Experts of a small language model.
Size: 12 layers, width 384, vocabulary 8192, 62.2M parameters.
Experts: 48 experts in each of 12 layers, 48 ReGLU neurons an expert, 8 picks a token.
Training: a variant of Adam for the experts, 293M tokens, 12002 steps.
Below are experts of layer 7 (counted from 0) of a mixture-of-experts language model. Rows are named router (the router's row for the expert), gate (a neuron's input weights, with its number), up (a neuron's input weights, with its number), down (a neuron's output weights, with its number) and show model dimensions 0-127. Each number is 128 + 32 x the weight over its row's rms, rounded and kept within 0 to 255.
After each expert's rows: a language model's description of what the expert responds to; "comes before" lists some tokens at least twice as common just after its tokens as in all text. This comes from a sample of Wikipedia text that the model never trained on. Tokens count by the router's weight.

# expert 44
router [134  94 152 183  94 130 163 100 105 191  82 111 125 133 142 212 125 113 148 135 159  82 121  68 166 114  96 169 199 168 119 110 169  88 134 158 115 119  91 151 114 151 154  99  71 129 180 139 219 111 184 191 175 144 118 144  99 119 171 115 121 135 202 105 159  69 141 170 137 142 145  81 104 146 134 199 102 135 204 185 126  68 167 112 171 106 173 181  98 183 123  96 109 128 162 141  43 178 104 140 118 118  87 129 139 138 142 122  96 160  92 122 100 159 107 132 139 123 160 137 123 166 191 106  95 131 120  69]
gate0 [151 154 155 114  94 185 118 123 155 144 110 137  33 117  91 158 113  88 100 152 150 154 134 102 172  98 145 169 115 114 155 125 133  99 105 160 129  85 151  83 115 171 101  90 135 180  63 134  89 130 143 147 102 143  98 137 155 145 128 114 141  88 168 141  85 107 105 108  70 157 119 127 146 115 170  58  88 102 143  93 170 172 127 111  90 103 113 143 131 144 150  85 103 114 132 167 123 130 107 180 123 183 114 124 174 100  84 148 130  53 128 117 112 114 114 172 139 144 123  99 135  98 185 140  95 152 147 147]
up0 [ 93 135  80 134 146 150 134 141  90 125 169  84 140  71 167  87 146 146 178 118 135 189 166 156  99 119  92 178 143 106 151  92 111 165 118 140 131 132 167 153 131 106 175 137 162  57 232 140 154 128 117 149 155 106 145 113 153 138 105 124 187 175 130  95  96 147 186 192 156 132 122  74 169 171  64 146 103 156 112 177 197 183 124 120 150 175 148 100 124 128  69 100 127 123 133  91 154  90 130  80 174 105 187 170 162 151 158 159 128 171 146 111  56 123 165 128 149 113 138 120  93 152 132 134  88 134 135 167]
down0 [160 113  98 179 137 142 112 115 119  46 125 100 114 182  87 162 129 147 116 171 104 139 169 146 129  87 164 141 107 118 137 100 120 162 170 114 145 117 136 142 125 175  94 161 184 124 150 139 183 116  56 124 153 124 122 120 148  78 112 101 144 148 133 138 115  85 114 110 100 134 162  87 146 147 103  83 131 147 185 175 163  98  86 127 164 121 103 102  94  47 146 186 166  98 141 143  71 150  97 183 112 117 158 113  76 146 107 103 146 102 136 166 128 107 133 150 129 141  84 123 133 123 157 149 128 131 142  97]
Auxiliaries and copulas. Auxiliary verbs and copulas such as was, is, has, been, would in prose, plus table pipes and the slash in coordinates.
comes before: " ", " a", " the", " be", " to", " an"

# expert 35
router [138 138 159 152 171  81 133 154  91 126 126  77 124 138 122 121 140 222 156 113 115 160 123 103 177 134 124 136  81 155 130  95 134 158  80 138  97 120 158 239 123 120 103 136 118 153 148  87 127 107  92 131 157  97  97 167 145 139 118 141  92 174 141 144 116 175 124  77  92 148  59 159 165  91  90 103 186 106 125 125 164 131 119 144 122 124 131 161 173  74  85 141 103  93 154  96  79  60 134 146 167 136 196 140 198 114 118 136 119  76 135  97 112 164 134 127 127 186  84 170 141  93 101  96 143 141  80 190]
gate0 [165 153 114 165 113 108 132 153 124 179 113 131 113 157  68 123 170 105 105 142 104 102 131 101  96 207 136 153 196 136 108 135 167  85  68  87 116 167 104 110  65 157 131 140 116 113 143 119 133 139 156 143 127 106 196 100 111 152 107 151 120 177 150 117 168 131 101 103  71 148 144 145 142 124 122 134 113 128 115  93  96 106 104 158 117 147 133 128 136 109 169 151 154 139 161  88 116 141 130  63 125 155 166 146 147 135 144 107 133  76 182 137  98 143 121 111 162  96 145 118  39 109 155 138 158 119 135 181]
up0 [105  90 146  86 158 136 105 101 146 135 131 107 117  99 202 142 112 142 169 117 166 118 124 149 128  28 130  80  62 134 144 106  72 111 140 162 164  62 154 158 194  73 157 177 134 154 113 130 123 176 155 105 169 123  36 160 188 128 174  89  91  65 146 118 118 135 175 183 125 105 104 150 141 120 158 126 162 178 143 123 152 171 112  68 131 129 123 133 142 157  57 149 146 123  98 123 146 128 126 153 104 150  72 101  69 116 108 131 106 148  73 160 149 118 100 164  58 124 118 111 183  68  94 106 114 123 121  96]
down0 [163  88 146 145 150  71 172 195 128  94 139 165 176 123 144 127  92 117 128 114  91 122 102 128 163 150 137 116 105 116  82 131 182 134 124 164 115 158 134  93 121 179 101 157 119 139 147 163  79 129 114 154 111 153 132  60 156 154 103 173 155  81  79 117 147 188 121 164 101 130  64  88 133 173 152 125 178 117 100 156 133  79 130 134 111 136 133 154  83 188 161 106  61 132 174  58 103 165 127  95 107 109  80 124 171 107 134 158  60 125 155 143  99 128  85 133 120  88 146 140 183 112  92 119  96 145 147 100]
Head nouns after articles. Common nouns naming the topic entity right after the, a or his, such as album, song, game, company, ship, documentary.
comes before: " of", "s", ".", ",", " in", " was"

# expert 2
router [147 119 136 113 159  43 120 109  63  99 164 129 128 118 122 120 128 152 106  69  98 106 159 118 149 140 132 120 151 169 107 150 124 101 135 141  70 147 191 121 136 170  65  98 136  95  82 107  52  94  93 160 135 122  80 113  55  62 142 131  95 125 103 166 123 128 141  72 158 145  86 150 105 146 124 144 134 126 127 110 163 135 155 106 105 117 128  68 148  88 120 114  81 105 121 104 151 117 195  79 108  91 161 127 155  71 125 129 111 125 135 103 144  98 200 111 148 166 174 160 160 167 197  96 157 108  68  79]
gate0 [113 131 125 108 129 116  75 124 108 163 107 104 134 114 123  96 167  88 140  82 135 155 153 150 132 139  89 116 142 108 142 122 168 144 115 188 167 116 125 134 126 130 151 112 103  69  96 102 157 125 143 105  70 121 140 105 168 114 131 164 110 164 167 140 105 125  83 131 100 123 124  81  85 133 104  89 142 122 128 133  55 115 131 170 142 135 141 130 109 132 150  60  88 105 128  68 117 151 130 108 148 140  78 184 110  95  89  75 127  82 160 114  71 182 112 104 114 100 196  72 108 139 129 139  74 116 151  89]
up0 [162 164 158 114 137  88 130 133 146 146 159  95 130  91 143  74 171 115 119 103 161 186 104 108 155 115  74 135 100 139 138  83 127 121  90 169 152 111 122 164 128 110 140 100  87  99 125 178 120 130 140 116 115  97 158 156 136 123 146 140 115 131 189 120 108 108 129 130 131 130 118  84 139  74 140  85 114 124 110 111  84  76 112 171 139 123 176 117  96 150 156  81 119  60 110  87 113 132 105  88 148 145 126 216 115 111 123 117 136 153 171 125 106 199 157 127 105 120 122 146 128 127 131 164 103 119 207 103]
down0 [ 56 121 125 122 110  68 128 140 134 120 158 118 109 122 158 124 155 107  74 142 112 113  89 129  57 153  83 164  80 133 106  67 106 154 116 134 143 133 182 119 153 119 134 103 168 102  89 108 194 172 111 101 115 104 108  93 114 140 127 114 148 104 157 155  29 118 148 130 111 130 124 116 122 104 194 140 168 133 108 132  87 137 146 150 120 143 150 103 165  98 159 143 185 145 160 157 127 115 150 147 106 159 146 140 175 132  91 157 110  84 127 150 176  55 130  67 212 121 190 143 142 111 196 159 174  99 164 132]
Surname and name endings. Ends of personal names and taxon authorities before a year or parenthesis, such as Lightfoot, Hewitson, Smith, and species epithets like -ensis.
comes before: " |", ")", ",", " (", ";", ":"

# expert 1
router [133  72  59  98 134 125 102 116 134 177 171 122 154 146 118 132  35 117 130 123 146  97  52 146 188  96 186 113 101 112 187 114  83 192 172 161 136 106 148 201 172 162 148  70  92 172 160 180  68 127 139  89 110  83 113 176 135  95 108 126  82 192 139 140 133 157 182 106 121  84 114 129 147 137 127 124 144 124  84  86 113 143 179 135 160 133  89 125 112 136  48 115 160  89 137  66  60 105 165 150 131 105 177 120 158 136  80  90 169 157 163 156  95 163 129 108 101 137 148 133 112 121 148 126 163 117 103 162]
gate0 [176 112  96  73 121 121 111 125 148 153 104 113  92 149 146 167 108  81 126 125 141 134 135 139 133 105 134  83 163 116 140 212 166  70 126  60 124 122 122 158 142 125 149  71  99 166 126 130 115 136 120  92  50 112 206 193 185 122 143 127 102 133 122 128 105 142  80 186 119 118 148 163  84  93 155 173 143 136 158 154 121 216 121 170 136  71 149  81 100 189 179 114 163 117 103 171 195 153 117 134 182 102 114 179  87 124  85 138  57 144 110 100 148 118 159 125 137 108 172 150 104 155 129 120 118 170  58 115]
up0 [ 87 148 168 135 158 142 119  95 109  97 161 124 139  85  91  87 168 173 124 102 143 106 109 102 159 135 133 155  88 163 152  71 111 194 131 168 142 140 125 147 135  92 113 187 142 103 124 134 134 126 141 166 193 189  81  78  75 124 111 145 174 130 128 113 177 138 146 124 144 150 109  90 166 142 119  83 117 117 102  88 126  77 183 114  91 160  97 147 162  96  58 107 119 154 134  88  36 103 122 112  56 148 131  74 129 146 162 135 196  95 103 139 121  79 113 135 123 145  81 127 154  67 114 106 141 104 196 155]
down0 [135 144 190 124 150 117 139  89 133 144 114 134  94 105 112 100 102 111  98 140 146 135 144 121 160 186 114 153 120  86 176 122 122 175 114 162 182 126  76 120 112 139 141 131 122  98 137 103 140 147  96  55 130  76  78  90  91 170 154 157 151 124 149 192 147 116 109 138 158 129 110 175  73 100 123 137 166 117 135  97 112 111  91 132 140 126 148 130 116 153 109 150 179 146 156 147 120 115 115 109  50 203 103 148 105 124 128 101 183  94 113 140 144  97  51 158  88  93 132 133 145  87  88 117 107 108 126 118]
Mid-coordinate digits, quantifiers. Middle digits inside decimal coordinates and numbers (46.5562250, 105.17), plus quantifier words like many, several, various, and suffixes -ing, -ed, -ation.
comes before: "s", ".", "%", " to", "ing", "°"

# expert 32
router [100 162 120 107 123 172  89  30 145 137 134  85 138 150 151 119 153  98  80 161 142 135 136  93 176 107 121 178 109 194 172 117 110  69 140 175 148 142 121 170 172 130  71 143  76 128  98 171 139 162 132  91 146 148 159 127 137 124 126 140 109  98 157 133 149 116 107 161 134  89  80 116 104  94 182 141 155 143 134 129 137 129 171 148 160 145 120 141 106 121 175 163 124 193 165  93 119 173  83 167 142 114  88 131 106 168 120 152 158 130  93 156  95 193 151 127  66 112 147 134 147 102 171 134  98 100 125  84]
gate0 [112 136 155 141 181 154 108 133 135 133 145 164 183 130 178 143 116  98 149 135  65  62 114  93 128 149 108 147 131 133 105 157 156 156 100 102 115 124 174  83 102  97 129 163 118  68  95 123 173 217 135 102 144 129  76 160 142  70  51 129 151 129 137 155  91 132 133 189 134 140 112 145 196 126 140 144 114  96 162 108  92 123 177 124 138 102  45 144  94  73 143 190  74 116 108 108 120 131 197 183 102 104 121 125 116 128 166 116 118 185  98 137  95  88 132  97 123 109 108  88  93 122 145 136 128  91 120 180]
up0 [140  97 111 143 115 127  96 152 177 127  91 154 119  60  74  79 116 107 100 179  82 111  98  65 125 160 129 137 131  40 115 134 129  90  74  67 103 134  98  71  81 128  98  80 139 121 148 127 108 166 107  90 163 127 122 113 102 189  75  89 106  93 114 134 100 130 169 103 121 138 163 151  96 137 143 120  74 129 151 124 116 116 136  95 129  74  86  67  97 128 149 117 170 130  96 158  97 101  64  99 141 143 103 166 164 105  98 139  61 118 101 123 103 117 145 110 105 116  79 151 126 142 185 117 130  92 154 144]
down0 [117 113 155 121 158 161 109 128 173 125 140 157 123 160 168   5 118 184 146 170  69 163 148  82 124 105 121 123 177 169 158  96  94 130 165 175 147 159 131 136 137  92 131 150  89 121 139 170  59 117 135  96  87 124 128 109 104 146 130  90  82  81 159 150 133 110 146 140 137 152 207 131 116 138 202  96 110 116 139 196 101 113 130  75 193 129 147 140 104  98 127 167  94 108 101 142 124  80  68 193 134 136 111 127 139 180  89 145 114 195  88 149 127 167 130  65  77 140 153 112 129  96 144 160 187 143 159  98]
Verbs and function words. Verbs and their endings plus following function words in running prose, such as with, including, served, employed, s-ending, of, by.
comes before: " the", " a", " to", " his", " that", " by"

# expert 29
router [142 153  86 114 151 106 144 177 102  97 178 107 121 147 188 133  80 174  67 123 137  35 152  71 161  74 126 131 104 177 126 119 154 148 214 102 145 147 112 148 194  79  80 183 132 129  79 183  80  89  77 169 157 109 156 134 169  99 175 105 116 115 107 126 130 152 136 110 100 123 122 124 124 165 136 168 183 134 112 101 139 139 163 130 114 115 160 110 157 131 109 132 160 109 151  98 173 105 125  60 147  99  85  89  69 112 165 143 185 140 146 115  91 186 141  93 179 102 167 154 175 114  83 198 101  89  70 132]
gate0 [ 93 124  83 105 135 138 135 118 150 163 122 175 175 188 142 154 173  93 127  81 130  83 143 118  96 110 135 125  88 111  77 119  77 201 156 126 126 129 133  93 135 138 120 151 151 121 131 134 149 125 136 147 128 116 120  82 179 122 131  68 155 119  98 150 126  49  67  53  98 112 114 163  60 163 156 155 135 190 165 175 108 110 186 133 140 173 130 122  89  89 153 106 100 136 138 180 145 121 159  87 104 105  92 125 148 101 102 115 115  80 118 161 156  99 125 113 113 154  96 133  86 169 121 150 144 103 134 137]
up0 [115 146 129 143 169 159  76 136 130 129 115 148 173 101  96 115  90  88 140 100 166  80 116 130  77 130 164 103  92 136 136 103 124 142 120 136 231 112 121 115 117 149  60  92 130 128 131  90 128 135 139  86  91  91 144 160 141 134 152  89 149 101 118 113 134 159  65  68 166 123 127 158 102 105 120 124 151 160  84 164 133 116 140 158 184 188  58 187 140 140 165  92  66  51 111 116 124 139 126  95 128  71 146 164  80 166 101  89 149 161 108 114 146  46 163 121 165 137  81 118 115 137  92 153 164 110  95 124]
down0 [ 67 172  72  87  90 144 115 173 129 160 124 186 114 166 151  72  96 144  85 134 109 124 107 150 110 107 118 109 166 162 130  81 114 115  94 127 130 143  52 130 148 127 124 111 109  66 218 127  91 170  79  97  82 122  90 126 120 106 188  90  94 114 122 132  91 142 131 128 138 130 172 129 125 134 135 139 129 151 138 167 161  71 143 150 126 126 188 132 117 111 127 144 102 130 116  99 122  75 103 131  79 147 136 203 150 182 145 104 127 113 189 127 118 154 155 126 146 162 161 134  93 156 143 135 112 110  52  71]
Months, compass letters. Month names after "on", N or S after coordinate seconds, past-tense -ed endings, and verbs like began, announced.
comes before: ",", " to", "ing", " that", "ed", " and"